{
  "num_hidden_layers": 18,
  "hidden_size": 256,
  "n_experts": 40,
  "experts_per_token": 6,
  "d_expert": 128,
  "d_shared_expert": 128,
  "hidden_act": "tanh_gelu",
  "moe_layers": [1, 2, 3, 4, 5, 6, 7, 8, 9, 10, 11, 12, 13, 14, 15, 16, 17],
  "router_score": "softmax",
  "normalize_top_k": false,
  "routed_scale": 2.58,
  "balance_loss": 0.00416,
  "balance_bias": false,
  "router_logit_norm": 2.0,
  "n_groups": 8,
  "groups_per_token": 3,
  "init_std_router": 0.00619,
  "lr_router": 0.00109,
  "num_attention_heads": 2,
  "num_key_value_heads": 2,
  "head_dim": 128,
  "vocab_size": 8642,
  "norm": "layernorm",
  "norm_place": "pre",
  "norm_eps": 1e-05,
  "positions": "rope",
  "rope_theta": 10000.0,
  "rope_fraction": 0.5,
  "qk_norm": false,
  "attn_scale": 0.0884,
  "tie_word_embeddings": false,
  "parallel_block": true,
  "init": "uniform",
  "init_std_qkv": 0.0204,
  "init_std_o": 0.00341,
  "init_std_up": 0.0204,
  "init_std_down": 0.0017,
  "init_out_by_depth": true,
  "optimizer": "soap_variant",
  "learning_rate": 0.00338,
  "lr_mult_qkv": 0.7,
  "beta1": 0.95,
  "beta2": 0.98,
  "lr_head": 0.00726,
  "max_grad_norm": 1.0,
  "warmup_steps": 200,
  "schedule": "wsd",
  "decay_fraction": 0.38,
  "decay_shape": "linear",
  "final_lr_fraction": 0.0,
  "batch_tokens": 65536,
  "max_seq_len": 512,
  "doc_mask": true,
  "train_tokens": 269800000,
  "max_steps": 4117,
  "dataset": "wikipedia_en"
}
Below are experts of layer 15 (counted from 0) of a mixture-of-experts language model. Rows are named router (the router's row for the expert), up (a neuron's input weights, with its number), down (a neuron's output weights, with its number) and show model dimensions 0-255. Each number is 128 + 24 x the weight over its row's rms, rounded and kept within 0 to 255. Numbers have three digits each.
After each expert's rows: "comes before" lists some tokens at least twice as common just after its tokens as in all text; "gets" lists some tokens that make up at least twice as much of what it gets as of all text. This comes from a sample of Wikipedia text that the model never trained on. Tokens count by the router's weight.

# expert 14
router:112144095146137140088092133113101113080131169135117122139132077122127106125116147115131079117085138132141129103103122117102132124106113130116117131125115127125131128157140130172153160122167129122109146135142135146138198153137134128147143087136105159148125114136167115119128161123137144088101155141133100115147135121127139112098108111139168158143122120140087151098124156131111111135122132164099122141148127142084124106105105177159152161157135160165155096135137118126113118189163111156120117111133116139116155133144105198141115077152134123144170145115158135096070115093134151181129152089169160105143078104078137106111133079079117161116121104142163152148128148094142117111122104101156136113122108079125167128126132141100114168098156126119149107152098122117138122197116158
up0:114108134136151088157117123150139096103138163138129094154167143168095139150128094103141165179146093123091125134159174136104130111087114123136125170132135109122157156135156168135108153137116135140133118137147159100124101129148110106105128165116158144143104143087183115100085139112117097114089131157135121107137149065132101152122102143115150137151116128148108125108113120157145110153140129104133120138141123132126159135157114115113154138143113096112138088162152142058116139160142136138145113115086133145162110138136101110156132135132148136125141143129137151131099153068121108146117164120073168134113099127131134125119162077124129061119142149133144090143129140151126146102148102122101141174168108136089073127152130097154135067147118111123167087148130157120098095162093088
down0:147100125094128096140140096118158157125112140113137151123100123113140125113151165157078095110163137088116105123124128098125115136152123175135109117145159162117139089114129165104152144147126121159086137136114129167097141109101197145141111115173091100173143127142076138111172138070070176150094117129109138101109118149158076116151140128156118172131119107170115124162134114099116169125075107093140127127102120114142143141124124083136157087102131113123134105138161142088123137142134141123106098120136106092124117154138128111123124090119138149084127134104135122177117105103135127136106101165114098102133116097149085115093076110114155124112162097120138128096097106122122164126136096117143105135127170136125122165149106147134165131114073111152111114181130098135129131145112134
up1:131173141115129134143097137088139129159127151152125066067132165162125111093072150127105146133134101137093135140160135153122147129117135175096131110145121159100096112110111124156099114106128101091162129094125107178116116126112150077123147138162108109081145133081117112168102128126194120115119131150084139111152130115123150127122115129106116109117105134138140106101182114148147128108121116106110117174137140140110062120137114108131130108147152165156097127136157125149146158141159141121122101128104140150143146105149090133120136079141126138100153140071161146116123140097135115096155116096114118129100148125115190140126147057103163135119131131109127137143111103138118167094187120158121132155137131124133110165119072135154135172129128091153142158124135134112131162133096128
down1:091109117159154119095118086118086129109110098116087157158112137148118133121120137142125114136102098119092184139142133114164089105159142121178082144098127082116094126160097124131107096136102081125130113117171142094117120115141156104132114129088100106143133128156155091098103140128115171148166163116148113142130124091113100129165150141115118169117132094116147103120150106096091152102081142138137139129120183165110164130143047099133128094115047133139157145112076144155101106105134115094127119137158133106116161130167086104127140110099126153090130131153114159128149120129130148164120149138150131133099142151109108125123091132126123123133071121132103112159124145120106134136137123129132084138086109111113110165119115143122139119127169104152099116170152112162120122121120125
comes before: "the ", "to ", "a ", "in ", "that ", "on "
gets: "as ", "ing ", "of ", "ed ", "at ", "is "

# expert 7
router:102130133119131108097108144104095114134114125073127107097132114150175109128101164153170094103168139103086144180122122090146164158116147111072138158133102063146118121117123110162131129184139138110151115103105121109132150152154089117138147150102132129123151124145114096134138166132154125133127076129106087130145168148152119180129155049147147150114144094111139134105118133119109161140135134179153115127119127120145106095124114140151116118162140102139138148162133087139118186132126112126178147133103120131129098168119109137095132106170106160192123142125129147152145144135156144130102153089154169095095100157109157109107117153123158163125113087167151140116172108135127129133134127113126137114097130112123117110100136115116108116102085112124107162145110141131131084159110137
up0:156120116132136111149137114100147141089115076158131129112158111155145103106103137117126097115128123132113125091146132141103118112113109132151088073115106096094121147092146131130163118100122158087127127127144122131133110122138116107070092137162161151126113154096148169141141112088064085136129090101151119158152175107161117156093157136167161136081130138103142135141105145125142116157149158128110149148169145102148138141099110106162162107133130086119090064154171133121149118182124100124136149104150132123110141078108189159107176127128132095121113139107112165131126110127123147134112104159098141135146169129119124149106125130127150166106148153135096140108147148138153133135063102150121162147150139090164114103176097133139119130125148147131130155147106088133136097104109129
down0:175117169159102086137130154139172159120115102168115153135172181113122123117108120131125177093164122090111134113135153116156135120125125142144186108138060167108114127104112099148148150095112109110109093133120108111141130148182129144137096084134111113127131147129147127155074138106163123139127096105125118122107185151137137130096170106111177104123114121070139143129067099161105131146139151119140149161106115134156135112133147146135151105068119123115115134184125155160100131126126123062161134141150111140113112063151129146166116167146167145090114121154151093114110071106145116117129126123129112143139120146130120144125157143141154107145122155127110124094124117135099113120133137097142141155148142157113108098108079137138125135124087133133116126146144145117163116143115096
up1:157075183103087154154143128113115119114116172115114107132137130110108114158108133151130114113169158123153157158159124134130147102118147118121111127101138125118106079124117114143120113125139138085106130122095174121159116158142125142128079113189088154149153143114142143151101112144090120079109134150134108130101133102139146108121131091147110110137094122123162144090112133156137131153132147123158128110140144079138116092120114110171133142168133139143116132105119141085158115134101121117164097177137123075126099123118100109146192131121140182124150128112081171146118118173180136119139132113130149103154133187131146107124126139104132126144121207155133136170099118124179134147157135154114114135115135135126152116175127133139084137122146116208142149145134132102108159124154116
down1:088123128141120164137140089115158091141113122157147142132161134146130133122141118151121084100148157109101181108151163102083083133150158161098111142099103165104144158104093127152116151103188156132106097163129130126098122074104140095131091103131099134095116140156121117138138145157143128122113165116113116157113108123131089131144134121113119124102166150132123117118107134119123122096122149131124128076099095128133108109168116138114130137119125164161066160100141145126096113146096166152086087133135125112132124127082124120120128138116140113189149101166151108133133196129152081125121127160084136095129143125152112116113151129142143111114081085194147131090118121134112179100133101124117153129090141124135078116104104133123128106108121170094148142128117104127124181154111127
comes before: "of ", "be ", "are ", "and ", "were ", "have "
gets: "to ", "would ", "not ", "s ", "es ", "they "

# expert 26
router:112136133154177120079092154117137171113130097127105104153120143144119151105132184169131162119120140129126131136151122097150134105109098114131060121131070084129113128126131131125168134132123148119085099113117087131112145113106136118110107124111154131164105150125089163119148120139101152121133087151100137106085107130079151117157118086162107149179141115108101133118162146173114141135100162153123101112159143097120139145145113131090163138111148093140128112105174120086150189121079086103129132146113124149118087110103096125144131126145099136121156139116148166121159150136140125153122148127151173107133179134110119116142119167133123101088162132142182121150156139179133097139158152122174118141146153127118101132130167093120137111137124133110092124102139121124097127112070135
up0:142128166134139088124118117115091144141129173123151105147125156097063165142114189133110155101120147129098161160142131152096119134148096092130111079133107142154103122164154133135131133175126120126143111161164113113085148137120106124111121124092089143123103163122125136130118122144145116125071170142111144087110106104153099140134120168111145113119115142166119122135075136091165132122152103127132126158121116146147131163125101108125098091149152135166116136138144137169105163121090092161147166130137170119132124102128119152132115112131143144114138135140156172130158126145118130148136131107143117132177126133110156164103136108109149128154077135081144164117145121114127139099170189068079106118093175142102156133084132153104137107106116169146111176157113140099116106116115136
down0:120150138122123180140164098157092146132136165128131143159132118125126126145092096157092103119146145099141159120096135108147139087172113071159130136133126159159089077139132110145116107138086119110129102119089140121145130125126138095164140098087125122198119133115105170127108137119163143101190143121130093144134162098129119125148082110101148084145158144116157132130113115120157114103164199142178147112126099135139164170084099167106128166149136139110109122169149147132142167116130135163105176104106108148136152138127116156112124136093136133148143128126145168132118081090133121180139122124141136138130140134156131119114153095128126100122111122144126157162160191124110134123159144127108147138104170168076106140104114137130127146131114108104148099163124136123141159143110127
up1:087147138128139078129134139142133098085139156119143117138139136098102157153116043143141115146150106144108143147079128165112164140157100124095125139168118122179150090137114139123133104095175122099117110107135116080149134137168112135154137111123121151123148183143127173121132173133148110131165132156092110093143120135121151078132101151134113117124114138121125118135148162111118122131159097148149098175162141146122083116084098129116105139107124093133122126099157134129149143115123093080115151141129160085113094084132114116118164111142140116139117137119121149139129137130112132147163098105131139136104116117147106109166139149092140159146142120123145123146134084150136132111103126117111137128084148162153123124104162158094190068065090120137151153164106145078088129131106146
down1:106148108169156116118133123139126102112195116141142098158121119152132114106143108115120126101112096074108112124145163102120150119060108117112146153086120099129146110103161165115112156098132138139139160130155100124157150113115137161140113120114165132141133158128128151162112131158074154148106109126126114118193148095137091177103097119150112107117112155136162140127117112158197143153117186138147159149147139142138146101127146133135131114096101113112118104131107148142106141102069133115126141146096139127109108094110152173118155138174084136144122145117162128107136168116125183161163115136122104183167133134135144138163114122144137113154153127107144121122143097138109167171087125110115105091151156182083137137138112112135140133151087143136125132143122089142128135098128170
comes before: "of ", "in ", "the ", "for ", "a ", "as "
gets: "the ", "a ", "as ", "of ", "and ", "was "

# expert 39
router:147127162083140188145140115122181155131112130126139131158128153155102117145149132144132109168081165087114105151149131120155065122137121144134114119136137173090153141124143114146173152113126145160163106138161113096150111118166161141105130121101116097105123159123114144148117140127156109104145140092114108132167118101130112067139121137123113136117140147141089125137110123118129132149165113081098181120100106121149125089094094076171128097079127119150107143153110115133127103139124139155118146099126168122153124139131108134103128077097103136149160122155143122104142065088094147114151108127100087147149103153120105180121150126138115136136106144064100081137142139126129155136123165137113123112137165143121121115133120169142166136165145142064144163122152096148119147136138119
up0:125139159135123146127113158133156114144165130133109150152110170119183125129094169133131126119177121122157117155138148081144122076122085112134152102099106144097140134121174107185106107106112136162127138115148101119106120130139153115130130170137145095158079130102104126122108104153112123103078106139132140143152160090122119154086137128118131144094127108120099120152106135089112176144145154157152127131115140126149119190174112126163142096174117107064107130153120154114145162135129122132102135158131100099133120136096127159094096121114121160153155188069157108114098140120116140140142103128111171184117105136121091144136140114099148132108117150126112092111121145106104126132130103123126093130133158144157068130107142079099130174137164115105107142085122109138138142111097131
down0:150119112098132123086164145181184114168166088125103106090130155125117102186094121137132111107104129157114120106106134134132093127133137167161129196135143100160098132117112149133094151149126141155143122189128107123150069147086111134135134112108109158150119106119115146117119160161101148130149135153110150162161137119129107133130134127133120110142110118120122119117163132134158131143083111141104121142142115117086144110138149112119141109128195111174132099137108097153170142130095103157112103141151116118118148128122108118118120139142183121131155155115120120181137081114143137138127164099073104124135148125168185123133106102159170125134143171110180159126135143106120130101125135113182111120136094135139124120127183114093161113118116150123093100132117121130074144104138098
up1:143154121114149132160143117124148134115138111075148109133113162079101108157156100141102094139144092060094190130066132140148125130153115134109140145130084106106137141118131076135160130140131127095136152086143112137155124124147115107115132121134125109138098120125160146154134095123111137124140110112141138132119129121133096151112150140074082143126176156141175175138125176132145157102131164099065158142160125139137069087167161158143130123133108128156104147147178130160114133121152093134153110107124149098112137108120123113098132131121121130143092073149086122142084123134138109098087148121119113141108154098177142155095097154154165142099147142154104093144099132129146096159114104138126149126091124139141136143130112133122158111144141099100097120121099154129187118118114136
down1:102167132094133136135060158098113113134129157100126084131146124175141119175151117068110083136124116122128133155121070133153175148088144108097144136075156110109082125143147135085149111122141127169097122141113113128119092100145140104162101135167147116135144144125120089118155095157137110139087165169127124134168136135144093144104128144118136123150127095146116177126100147072143083130140116136139124146154139146111118137177150152137120128136144150118134116116119119069130114146124110081126133149119120112123115131126096114184102131147123143139112091108078109141157147161102159134119130170158153124127169069122133092090131092094160158126107137141137150115133162139118098112159155133146115101141131116115102142121181170113155104128130096124133143121129178133138142139142113
comes before: ".", ". ", ") ", ")", "\n\n", "/"
gets: "N", "H", "P", "M", "R", "V"

# expert 33
router:140120129078100096154165121140144140167173128167135137113107126100087107115123111144101129161118111141138124117079116084134154122129112127149153121093116132154125126126128165164097096074125131140137129120095129126141093135156097108140100104155133132156104146111128120153114154110172143133078153097100087157133160147163079152124138118107173115121110173119153139115135147107132161126162134105127101133092130143098127164170129103141126109153130152150116093199141111128152120109109116159107115108123107118137178102163104121138100176115173161097171139125076156154112134108163122084153092122111113156114147119177114137126145107105130153171067100129119138106137177112081133147120119142132118102184136164129107136107144127109114102123139147106122124154120174122133123136128144
up0:123102179113145130162110110131125114102153113125107096144117065167144147157114133159088144117115094132131082156125147190125097101120118097120107132125086174116116159125153169125120166088081092146123130103151072118116166134177131112147141109143117147113114139138136123130113098116085100094166117129139118137151114147157122133143105083099156120171150128151168157129133136115149130104108156206163126104117181134151123095098095149122077151123146151130136107073140139140123137139132138174165107103122132133144111104149141140113105142111143150130134094144137127093107119085109151125132117103116180151104130126141138183146154127124119117125135066184093093145133133121112129133157126138129129124117113113126142086130145120116123126146108113177131157149118093141078133125129117
down0:140152125144144114126163145166139120175104143100108101173151155140072123094123096131065134133116105171089179138132140101096115138149142105117134112089144137110069143163126114122128145133153110161108136130164111102144144101115169156121130147109148143150115134140086126119200132138141153130055156101133133144098105113085106153145146134167088101086134095122086137085090102105156117140141127098147145134082151086141097155096166149090132100140126137154128131156117107110101071132165119115126123109120116126134125100121155097114131136105132159092133145108087103163135164106115114145136123103106121100134153111123135121124153121146145103121155106130134111144110128132095108174134112127163101132143107123148131181088094155156117129138128144132127121115147143140139097176159127
up1:121132106087092154149146126193109139128146128118170119137176115143141145152104145103135125141181152105085152066087148126150106125124097164088107133125140111102122109139172120126124110128155081124082138097135088154159132122164136139127131146107159133160151105161108123107124154149139134106122129113161117102104097163085116127140172143112150131142104125126105135126138119122146158085118156117117148086109189147160102141143115186064148102150120111125121150168098102162141113148100124115084163143180117079127158119121168108113142111172134097159147121113126158151139184172148125105146147159134129129110117158121140130151128103154130136131133126101113121138150136111151109113093109142166155105129120172104120124133145127114149073155171132147126115129122102142117100111145118
down1:155141107111132098118141110137090123110114119171051119110153083146119157127103082141147096129114118103137098116120105116140133166093117144087130104132119139111173117145085116123161117107129131156155133095131115110102064093135123130172119125087127149066109145172109129173133129148122119149100144136126141123107084140144187096096107111165116117176119119132113139135142132114154157156155122152109142158153149105114104099170099109092165107134100139133115178121098133116116096126107114144154125131123096121106083119136111154129117128161123146125131140129157159175108098146124162101152167135111160146122132158162148150153139102138103146132171132118132120138113148190134097089143114144155129091125116129179117097139144154130101114161177136170139130130105120140149147113126180
comes before: "The ", "In ", "==", "- ", "He ", "It "
gets: ". ", "\n\n", "| ", "\n", "- ", "). "

# expert 27
router:129160146122119117159105150168167148074094120110132130125113147101115114140091131119143111149134100130111100135096149102124131109163143114123133096103159107131113105147122134160099147144122187086145147172093149128143133180123093117128122147128112148169114141123161152159128153152145137102111136127158139138121119153145133135114092150122126156110084134184106150127091148124111165155158138140144149124090088144156102097133122151112135113101131152110111175128152086142143105079127143166100087105142104097152131095157134118110106128113123100188083165124099134132112165154139190121158117140134107135120134131087128110123105086112177167137091119092091124148148161174075118131161139130119105164176133125155133086143108110106127136116113131128108146115154078101106144147140109
up0:143170101113086132134152149113138120119111125101117134114120066132108129100121111143089131109118109142114128152093179098129155098144134104133119128095141177175126147119162127116150110132116121088157131113112145102122147160142092185146112101154116124146108108085116143111078147170102153119116111152133142137117127120133113118153114129104132130132145116142162117123117136129136151180165095157174135136153102119114098149133095149136169106106104087145154168139122181095127106117127138117098149081146160163088078090132125156136124170135187155142100105122141086120136103124123129098128133140101131165134135138124121128115146114111119126127134161110117148128109092088126123107154118089122092143109074114098144129148154142110120178115101075205133176095143102151147126150154114
down0:115167126127111079150117112142109130116155134097159132128162108104101086092099150122167157082100083153085134131132149150135141148123162080186118182086138136160149118121118136136141156155135146119121128115134095133141143143146118139100086123116111088136149114093140106171073108118115159124111107087125116150135069142084078138118154145127114136143146124102075118152132134089133116094116157149103152103109153103135174120141147127110122135131113140134129101124131138133119128183147158069113150164145166143127130093151102117123105126129153141120139134144158153121129142130109076140117134166131145157107134125153105139118139150105083136121089113096119129184153141143133124080107142169095057132075127145130162118139157130136143151130131138101134134117157129128092093152152146
up1:135120167108130159181155095104076161090123094129115081112108087105124156137115165162120135095188166126107102121143105102100113149112157156091092119139092142131114116155123129127142127140118143103110139123102119144122153158087135146146139117161137160140115102141090141154166144114117129091094136131143153147175147109145113083129148156168120129129121150155131152163117192128165159138130103099151106153123094104101163137147117095135095119097133102135139144122131132114123105127148126101115121157136131181165100110103184138129119135129115132117161115081129148129116153129137119160118129140177131137108110102134151126192072137176127143103111115105078124146126106122152150131125171164149136114105133138175128125131131112152146088146104099114147116080118129106162103123107173
down1:154133141131163106107090144096171113111163105133116157076117106130140101130120125151134126150090149143135150111101159111135143139143116094111100108165110066105093143121113102164139070095110087077130137167144100150125106141135115143132122127142132128131158109107153087142132093135146117146165115102059109163106109118076133139155099127127134166135122125114127127148125090098149136135156177083130152107126184134176123145141145123131121117148107147139116132100126157150155089143120153115098163118132140090138156190150127084184097130159072109117101128116112165148143126144165146133123112077119109136138157117108119137118140105085087133097139117138130132103108135137116138135132147132124120163161132106128156083149130127113097151120105114141134154137132096133088165165099167
comes before: "- ", "i ", "ang ", "Kingdom", "ang", "u "
gets: "\n", "-", "\n  ", "J", "\\", "X"

# expert 17
router:081109124163132111140164084132143135124113129158140126114136116157146190088152118153134127079127119113111122176127148138106125149145120145113148148127118149147161107139111131150131093096120135167137132096129163115161123126105114098162135113164089109111119112122140133134095155112130171128150134070135122139133134103150124115122133124117132102117137101144137086174126121134137155099106118070180181103096101109162118120108128125109164129098105140109126144110128113163140136174152120122134126097091157146151160095175158108114107127119196142150193100094142136175153093136123138077123131103091114181092120139124125104110158109161108129121169126144094106097065134100186147102105130134127161114104161135110127125160123115135146153143145120145153137121133161110129152111152109
up0:132087136127064136149102096129093107127118149162134121156153112141088152158173112116125138150099105096161123185136138157122123159123134120126078144126129126108137084121151140150130132198149129162133101139109127139120111138083094082112141125094145121130129129101168099144066137158132129122133082125157138093130145094121115140163119148086143114151145116116141171150145143119148153156114108102099136121125137106088159143122148122145153142154133166165137166112181122148106121115121118137124160117119124135144112112116118098101152129137157134108147133141117182180125108079157087125150083159164139146151126185158115116146103141123124126123122112132148134120122107131149121131198126140151116134131122136139118120137163166103093128084168067164120115134145140099159101084096114
down0:126143111094119129160131152119117135130124148129101102138124133081145087166116134125115109107137124154136127140095145112151150146105106149140163087157115161140150134149114112149133131170140133157108128073117127144149104124100173113118133159109112126104116150117131107115233166128124132140144096142096139154162089160133088115135134065163111138086158150075106102167118141106139082124095131129146137126145146141149153115124176145113125058149095100110136118117120153170137115113102158114127130101104159116112144085115107081118131089145137117169098116119117129149139114164070128121124121133142134141145092127095112116093165113103137156138143148093093103147110160144117126093123110110114114120123146138158142151143075140149154117127088089149120148115091135101170139108133098
up1:158124091067132148102126118135103105104167142101151122148144088135143151135137144162098152143130116129151128141109135098158106120130116152121149148101108106118146130167138089130107163127115129165121172104122155101087135124084128112116132128183145137108116120163139129151129177105133133137151109146157106124098122171138143096149154128143145132138135175094134105128129115167114139170154163133122182090091107147096137151122146120135133130111147134195105160143150059118172147095135089103119086105080133150120110148099123108129097100116173144151104109130148153129127099139118103134111110115138110122117112133186125120124118104159148121176129126163144121115098076134130150131111082136159103120155132108116164112149083116154126143091113061127122136147139154079127146133157169
down1:133099115150171152119157140151138098146120115147127164104116110113128110127165145175091159153118188065121143142117147125076169125162153146150148087136135134117144158151106119106120106132125118126151098099134126116113090109083098129146147123097129108138118146130111127088148170119154153121122117158112145175156138084120158093141103170164134111127118116179147120142118114115155123134131119101109124125095106126158137128162128106105126118147162125134144104125085149107078160160116141153104113113182118103097123082097096142147141123123111117110133091157105150148127143102142164117127088122111110147091138099100121126145112110112115095147146140152171131085143165136114106109104103130111150116159106119118169154068139079147104129119172133140123133073147096162132090081124100
comes before: "| ", "|", ", ", "; ", "\n", "–"
gets: " ", "0 ", "2 ", ") ", "|", "6"

# expert 0
router:131133176140126103125150148129127094120143094125144143187116104131168101111150123131107150112101156158116137140084140101160121122135143127169149106121139135090134146097150124124092137126137124082135082128129089136127107136144131122158125121159096092140137140135106150125097126143145151112101136125099173128150167118106124130109123108130102151127170179142128103117164083170122108090143124159110120171128158085152132165098172093105122136134160130102134139083096143155151134143142126146127125112148065137100143148146171106118113114104113135100147124101157104092154122195152132114144113129145143101110121121124091078097115159095077100139164146096133129113146108128125103123160097143124151162087118129119107139182111119161168133146140099182106172116119126175162137087117120
up0:146100132146143094104187099137124169167138120107100164157077083133174136145139135151125180135150130133162106159142155168146175157135134137078143109134112144158120178082183132123163167111106132090125108154089150140129131140106113109140134133165100104071133142132129137160119132156126146147164162140144118149154167093120136124114098125125129122135135159092101154170137091127127108108119149103154086115114110119112151126135153113117159125173156071135125145118109066154123125137116119104140159098127123153112143174135165087134109104085161132119145121101095126097144122088169140129127117164094158116140155069152137106120154121122139131103125120144121172156134112131139134121136124129098125141118151141127126173104147107086117151138120145118096135137105136127130162085124107
down0:133109128101121158167160125151143115117086088136109125129146048069153165105168150081114155089137145161154129141103132143139110137132096121102156105124103138151148189140140118111129185110114140176124173162125149150121137144103143140140101113150128169123108077136074081144152090111131102145157107150134167146118122087111135130097125105153117108128124166146132152124132113117135147182092152099169101144101153127151129147108116120130113161150115133129123136152130124135149086093165154163124164133109146092124123141119108083145163108128115110094123120123113133136173117138140104143123116152140127071184152106135136094105115162163132145111098126128110123149094151122153145077115147163095104134138109124100129128120134129159138132135135145119173097118135137143081134116154104
up1:153130147119165151133122121103100129107096134159125174085116105141177117134113152129109164145143131135123135074147134133125140132114109152151096082153128123102076159129114098154074117125131133108127094109094074123145085187156105129127147112125078157137155121103170058121140126137120142156124061104085127096123072129162127133128119109119118166145113120106114143110143128127108126144129120137116142107135137122182137140109132140139144136120130146121126100174102105120145111109130107144167113125179133080150140146111150124132151087097122122126144138092124110142087122123146163141139146137084153167113134112118098171095180123164127101118109155166124156120130087131100142108106135121113109105099118161139120146131107142149160101138119117149114167106195140175116135153120089
down1:148124093120118110164133139174137115131102166150121133147124122118052092160159132121125128107167108153164114196158140133110104155112162128131089123076133106110123136118151129110085094154109102100082079141087178122114124155132128135118125128124154117118070088167127151070096108110161114146127122132132129137106115120133147100119151135129109114109118156161146107097115150132143120142116116072137118102108096101127128146085150113144123140157137134073155120132135117136146127126130144148096121120149124162174136116155139091138121112170161136081170103101151099138186078110142151112139134112089104107093128118148180151124157113117104121118150139130136115134154131125134121122084137152113109128123122142145098127148106202150113118162149110092132141129093135168112117141140156
comes before: "\n", ", ", "==", ". ", "\n\n", "tion "
gets: "==", "===", "es", "er", "ic", "See "

# expert 22
router:192146155132141100123160151153132121133131129132156123112101123135114126143126107095130151133142085091156140140094142168112180158134149135092152098114153133108117135108138161134135129148085135114087106152098122168135123127139169122079090091113121129149109124094169117070132147171134098116124143073131124140119113119138143084169133141105117132118118112167163136108108128093177107129099121143161117156115117136165098111120144140147126106092131134126091110134117107148181101089148103117110130148095097150141154102129172092132117125100084096099140125134119132187133126110090154113185112135134093133119137159124159119129106114121159151150155132141120147090128158128116103124119110131101156136117136127153147154197153149075146143115163178148166111128092112148121094131109100
up0:107139151098133115164135129120134099100110201163089119130156106162137103113127124160110139118131139172149130116116152164173110124121151150125125086121116129137147132149140141156108128135076091108176130080155116139103113145143115137101120125140136158089177109121145105120111099143121132135065114099126125114110110158082089104122145142083135096067138111142115169099135121115135104114140179171131140170128135128130092103116140135119160158129164144120135139156142113172116117114091163162136187113155125107123081137079126147147135131145117118151153076158103105169109129141120154085155138125135138103139137165099146157122111140128167142172129124151130175101150171136105132131135168102119120111146122114138127147130185152126131099093152112102108131084142114115128114144112099
down0:127097204102092147120118147148151132142113110169116111123143189132110131109091126171144151121107137150089182106133094153178113087115151136100122105161138144117178102134133150106149091125118119157134142079124120109131104150108122125137120104122109145139128103106122134097143141116134074176153169100130149121137125127144163104118127142118121129148098141142138115157108136103115088098138138090126147093136070170109119114130158146170111131117120117132139134107062139128114061113132156152134146121142060128147088111133072111107124070128102141116137140165119136103122137151162122126102151124130125116148120111078146109114072104100106145161111126161170122146129110138130140134098154106147138130156149127158129142129130132141129178090122104101115115151103121144115112167114170
up1:108150124129159124162105131125165106129115112153119139147142117157095146164088110163111134109144096143131113163165202167101127147133116092131169139174098124167123136125102142173118123133162113097138161095129145082116140113072135158147084129160121140166150108119106146094060131110112078119139108136140106134130101113118138108149145145092118102131186141129105126110137131071136112130135136120118136156116128143137111137151148141093129144073115109117118095116153155127103094084110129134169153127107140125125128133132138161158152060131126160170133144145122151157127141128147134098135152173141119113102067174150124130093104120171128147094194158149113114131140142100141126156146138092121131128138117171127118110168112124151133112108109166152150126110094144144107114132126148
down1:094084098104130131143136136122082130182125105124125110114149153135114100112099169111147125129141116130123138106131138110102082084144133137131160099151141100097115133128107089093103083136112120147166122121104114121155115138131144169169164137123144105104096142093137115129050145169108156105134149135127159130171157121109121110155118086139146165153149099121132129122110128094148113142156100134122133116124167129127155154135107138085116133126099144102178119128122125147113140157120134094132099125183158145156109157119121163090111123140125145152169152079146125096148135106150156099121146130125096135165102131127126104114117136146079160140117092090179126153137157174096128125139106101142147145088189061137144128121079104162144114173132110143139138142151128124171113092127135
comes before: "s ", "\n", "-", "i ", "\n\n", "o "
gets: "'", "|", ".", "Per", "Y", "K"

# expert 21
router:145119088155127150167142093129096156123100136148156172139153140144104158122131104102090156101101127154098121168153158145161121129148127113132163099135131133139099131115130136125105101117085138129126151082107120155131131115143120115124102109125092113114145125143132107109101126074107140112164125060101114114147110112146121165127135099158150100150160171121091159133110143121147159122156136106168163117093121136124160110140119134176134118118140133122164157125116127120141079165157171086072145146103144106156129128149162133123203129091171101132140089136164156135127107091067140107116132155142093130161120100157135127141131143141121126150116131112087108099088155128128162126110115130102096129091160136180111116177136177156128129128149120135137110139117093108162108115159098
up0:137106145090139151118149178112142102138115124119119123156168135127137103127161126169093145147146106156106158125091075141160106092084135125106127112119130089153086136128093138143088167086098119109166170126171089130083131118093136113130106108128152152133100115064159150121186115108101139122131128115152139142122146160142103136144103127131177147124169162157178134139103147169116135130118118133131137111123134141174116115125089143116138140124118143141119141097094104110133127132113117183156139160124139122139090106077147144102121139155125138093159171116102139142145147182144116148145100151108159096134111140185140126156100123174134134118105117144169091134165113117121127118125099081161087097120129127110172125153128132162095114141111109126094112116166126143163139113117159
down0:161133127082145181146130110119120191129117125092150110152095125129139115113144109122157128136100146141136113161135125130086097174123137116123113189159143108076125101142153153094129140153116126109128096131068128131083126157094121130119104151104117088098143131140140143126197109128185142137171120144066148090151104135130157087108161117135102135149125106099110184089125090136146153138148115119114125116163096112143136114102149114115106145116107105127117114126161120165130150119132130132121123116155167154155118124170128122110082084090120108182116120146145157102130116119131136102107140128131146115158164096103143085119160131110108151115124148112173155159140126129124088100106139129143167117110133096175134133169132144112125145085137144142140108145138144125166129180099094
up1:118102154129124176109138130133094122123149109132127111164117215144088120173150129135164101133119163168114103124127135150112160138131132176148157189170121103128166160145135120139142141118103161093096115105128138131117126138085124146119168117156112098113162114134126142080143123162131141116129134136141084116116118131154158142119060092116114155166130137100132140134128103128165160097130116140103148104065154079126127095144159109182130115107115134154136119139118145098160151155128144093065144136123111166089115135125159090111127149109135140106134095112123122117119113067099122138116102111134117159136118136120117147154134118125126097178119146139109106134112147171135149147160106137117077129123071155087152117135134123138133127139141144129113155105108181143141093092105102
down1:122106166145181131157187134133094130101116090134116121130152057141128133091177146122140124081176139082093174143132142110124128136124099127113092134172150131152139120135141125142133120117159143150131120106163141135122120118076109153128071145119133133100131145137137173089144142120125151110117114122099084121143111147133127123158155090102123108139131090161102168147120136159080114126097100112124114132092132138089108162143128142114119121152140153121147095103139155130097113147118191091169129106118071100100110104111157160141095159144135085114140159166116149138109141121132140148161117108175138121100175087141090146108130096171117105121116161130129130118149110127120150113094103145111139133159165142103105126107164124139116108108105123103102148138123088148122074134117154
comes before: "| ", "0 ", "0", "1 ", "2", "1"
gets: ".", "201", "| ", ",", "200", "–"